From a checkpoint of a small mixture-of-experts model trained on Wikipedia: 19 layers, a sigmoid router.
Below are experts of layer 15 (counted from 0) of a mixture-of-experts language model. Rows are named router (the router's row for the expert) and show model dimensions 0-191. Each number is 128 + 24 x the weight over its row's rms, rounded and kept within 0 to 255. Numbers have three digits each.
After each expert's rows: a language model's description of what the expert responds to; "gets" lists some tokens that make up at least twice as much of what it gets as of all text. This comes from a sample of Wikipedia text that the model never trained on. Tokens count by the router's weight.

# expert 60
router:108144149151113114119103119132130162155117135141133110141200119120140140082129155136163108168114140112101105096139149134170100181167129119122134118144102134135134112115157116104119131135170144141140232111169074116120099119142145162130122121142063158088122131151115161136120124142132147159166086111140166117156124148110154148112108111153130155110148138127140106146143135123137128163171106122091076132152120167172134121149127135154098115136160128129123132121117166142142119117119098131117116120127149176169118122138147142157161158131141137161158143094132099121133102079135156150
Description: Line breaks. Line-break tokens ending list items, table rows and section headings, e.g. after "– tuba", "Attendance |", "==Seeds==".
gets: "\n", " |\n", ".\n\n", ")\n", ".\n", "==\n"

# expert 44
router:109135125151120080105120108139096132153119141059122157171138171138169085111111139140149137156151144098137118099119139128153119164156117134109123113153093156119136105125088090105111127119124166137186195127136117161120100106122108126134122084110120205098124115123147117105147112145135154156162103126119119107133082155116105165140142137159156122103128138127117153106109111157096130137136084158151107175117111111133111133152129099105155104087153158139116136122152134123146144072134101133126126176137124139132130117142145149115184157117124125109166088101160129165122148087130126144
Description: Sentence and row boundaries. Sentence-ending periods and quote-periods, plus table pipes opening new rows, such as a row-initial |, "., However.
gets: ".", "|", " |", ".\n\n", ").", "\"."

# expert 53
router:107160153148117094144153105153120113105115112092120081179159152131129128115139145134120120147171130120108098102117133096134108110121133133112147079129103125123146084120144120134116123141119136171135172144156131130123143123144118118130127134152127142124123146148156147193140125120121184133142123147131171148153118184046145099120142104174139111077137158103138115094171125189090117157183101118148085132158124143127095139172131134145129108096170114111098144118109145113138108108150102152139149113130121155165146133142167142135139124120090091131166123116145130133132168086118162134
Description: Word-initial lowercase pieces. First letters or short onsets of a lowercase word split into pieces after the or a, such as b|ridges, fl|ights, w|elfare, dec, enc.
gets: " d", " b", " w", " f", " t", " h"

# expert 46
router:116135094153115123097126101129123112135107154106122094142143164145143116101111117150141131171178144117107114110134119139128117107165132142084159099127144165155145152098152113134084102153151162150127179137139108147124107064186110077159117120129084153082124111140110141126143098140092195170139155157116163124106094143110114120109143142127161165082129173097142147110158100157110104157120121104136101132153131174149155167156147086131134102128138133164109119112123127136128104105106074077122149145129137141153120126174156132138152159141149143119158126127140119140118131127125137127
Description: Currency and chart labels. Currency signs and labels before numbers, such as $, £, €, #, US before Billboard, and Miss before America, plus table bars and digits.
gets: " ", "–", " the", " $", "0", " \""

# expert 51
router:098107096185114085138114088166133147130108135078171108186156149130131089115122101127116126130146144092140128105084130120159143112174092166104147117129138137123126141128135116143123122114135175135127187116182113154097154152129139139153112119130083152145106145136117115150150103133132124155150186153078131159137113118065128105120155126145149137142146167147118153119149110131101127169126106128153149157113125142116118134185149118149184134110150101132080116123120148134126100146184107142129131146131109143163109117114162139134140163138128123128118097130129147172108153101079134146
Description: Mid-word consonant syllables. Prefix and mid-word consonant pieces in Latinate words, e.g. comp, exp, app, Pro(p)aganda, Post(p)onement, dil(ig)ence.
gets: "p", "ic", "oc", "ac", " p", "ig"

# expert 34
router:125130103157107078127119082139102128141125138122136112181150151161150125100141118137160157156189147120112135095134142112134091118166110142112161104156083149103146103125165099114094098123170148138158162139156110145134108104159099108163115103147066152097101105131102163170158081138130180146142162156136140084123099170103122125126120129161167148113158162096126152115152131137115108159134116120150087118110083184138135153158136106129128091133153138139124097119127138134113122122118103101116138136116138132129111166155141152114151170136135102110155110132153116144128143120090129160
Description: Words after prepositions. The word right after a preposition or table bar, often month names after In or on, plus the, a, St, and spaces before ISBN numbers.
gets: " ", " St", " The", " C", " with", " to"

# expert 15
router:121135108157127109105150076131098141092137134106133113167152165136104075132124155117122148170168148119110115087129135134141124126155149136121144133162120132109123100126123080113103113145145138144163160135145098147128123114133138127121153117129085154102115128108140158214152095140118162132156126147169110138124129135057133140175100125138161132093145136074104116150148124152130110142130109129153106117118161170155137111162147124154138106113175140139096132091122176142186119102152090131090112139159143156165122115175141154097160144133091110133170118111106132136135139133107139151
Description: Initial consonant pieces. Word-initial consonant or cluster pieces opening names and nouns, often in game, wrestling or sports tables, e.g. G(amer), M(atch), Fl, Sh, Bl.
gets: " M", " C", " R", " H", " F", " T"

# expert 19
router:100130075140150135080141097130127161131112158054134112162167139145149109140148098155139193145152135099100106074147116129143147114116146141125101120155131102133155098077139159123126134141126146174129180112146071157130137070145106088157082118139112161096105127155126156147133137111130140153169108179149111105125102150078122111141154128173133126095157136152163157124157108157136137105148114118118056122120135130139139133135128124173139105090144122135104133125089154137133120120116114122127151154122128148101112141120120115117150169146155107145108129101108108124123128116131133147
Description: Subject pronouns, se-/co- stems. Sentence-initial subject pronouns he, she, it, plus word-start pieces like se(lect), se(ize), colle(ctions) and the Career heading.
gets: " he", " He", " it", " she", " She", " It"

# expert 23
router:096099127144129124114145146137119110081091134158120095116148130127171094130124118131138108164159179100140075095119141090128105111143110141125176085123120140148160091118101143134110150099147152142159187120126103130120101114152120100156100132137113130116125163120121143161139091150131171139177188134101151121151110171113102149159129108161152149126151167159114102158135130147090112157147111137142138121147090148182123120159117114171151116084160120133140137122121154097107138125118110090128144125154133157144123124169161114097166157172126106128174108120137133134134151121091156158
Description: Final year digits. Last digit of years and times in date ranges, career lists and birth dates, such as 200|5–2008, 194|7, plus century, era, ago.
gets: "0", "6", "7", "5", "4", "3"

# expert 16
router:107149112143104099133102098138115130128091096117121078166161158151134116107126116174150115150175133116145103089104147125146098131154118123088160132132162184127139108132150108122102119093170140154153163125139103156124123091166122106158102111162082163108130114153112156147146100140116178147158160158118156103142093142113120110161151105109155144079145178135143179084174092161105109145142110097161107121142127146168142145167142132127134109107162125144107132114089146120125120123146085108150139149125140140149118152140142119126165153159125126121155111084114120154139151115113148140
Description: Table scores and Thai. Digits in sports score tables and stat grids like 6–0 and | 0 |, plus Thai script, sentence-final periods, and as/there.
gets: ".", "0", " as", "4", "7", " there"

# expert 37
router:114122130178093120125118096144115114108119083137134099091149151167131132106103120151138155172123128106102116113142138125160092127138143125098153135140125143136140094131118100094101146162179127150176203112176100130108114118163132132136136097133122130130122179131127144163153137143123188131156129157084166129114117129094132120144109097149130152147125151141138153123126138180066103154121127096126109120086150139154121109152144128165130104099169143113116118110068117106126148097127091128118159162122110142127096146167138128126162103171116125100132130105077107164123161148135107139
Description: Digits in measurements. Digits inside measurements, coordinates and technical figures, such as 250 watts, 155 km/h, 1.75 m, mm, cm.
gets: "0", "5", "3", "4", "6", "8"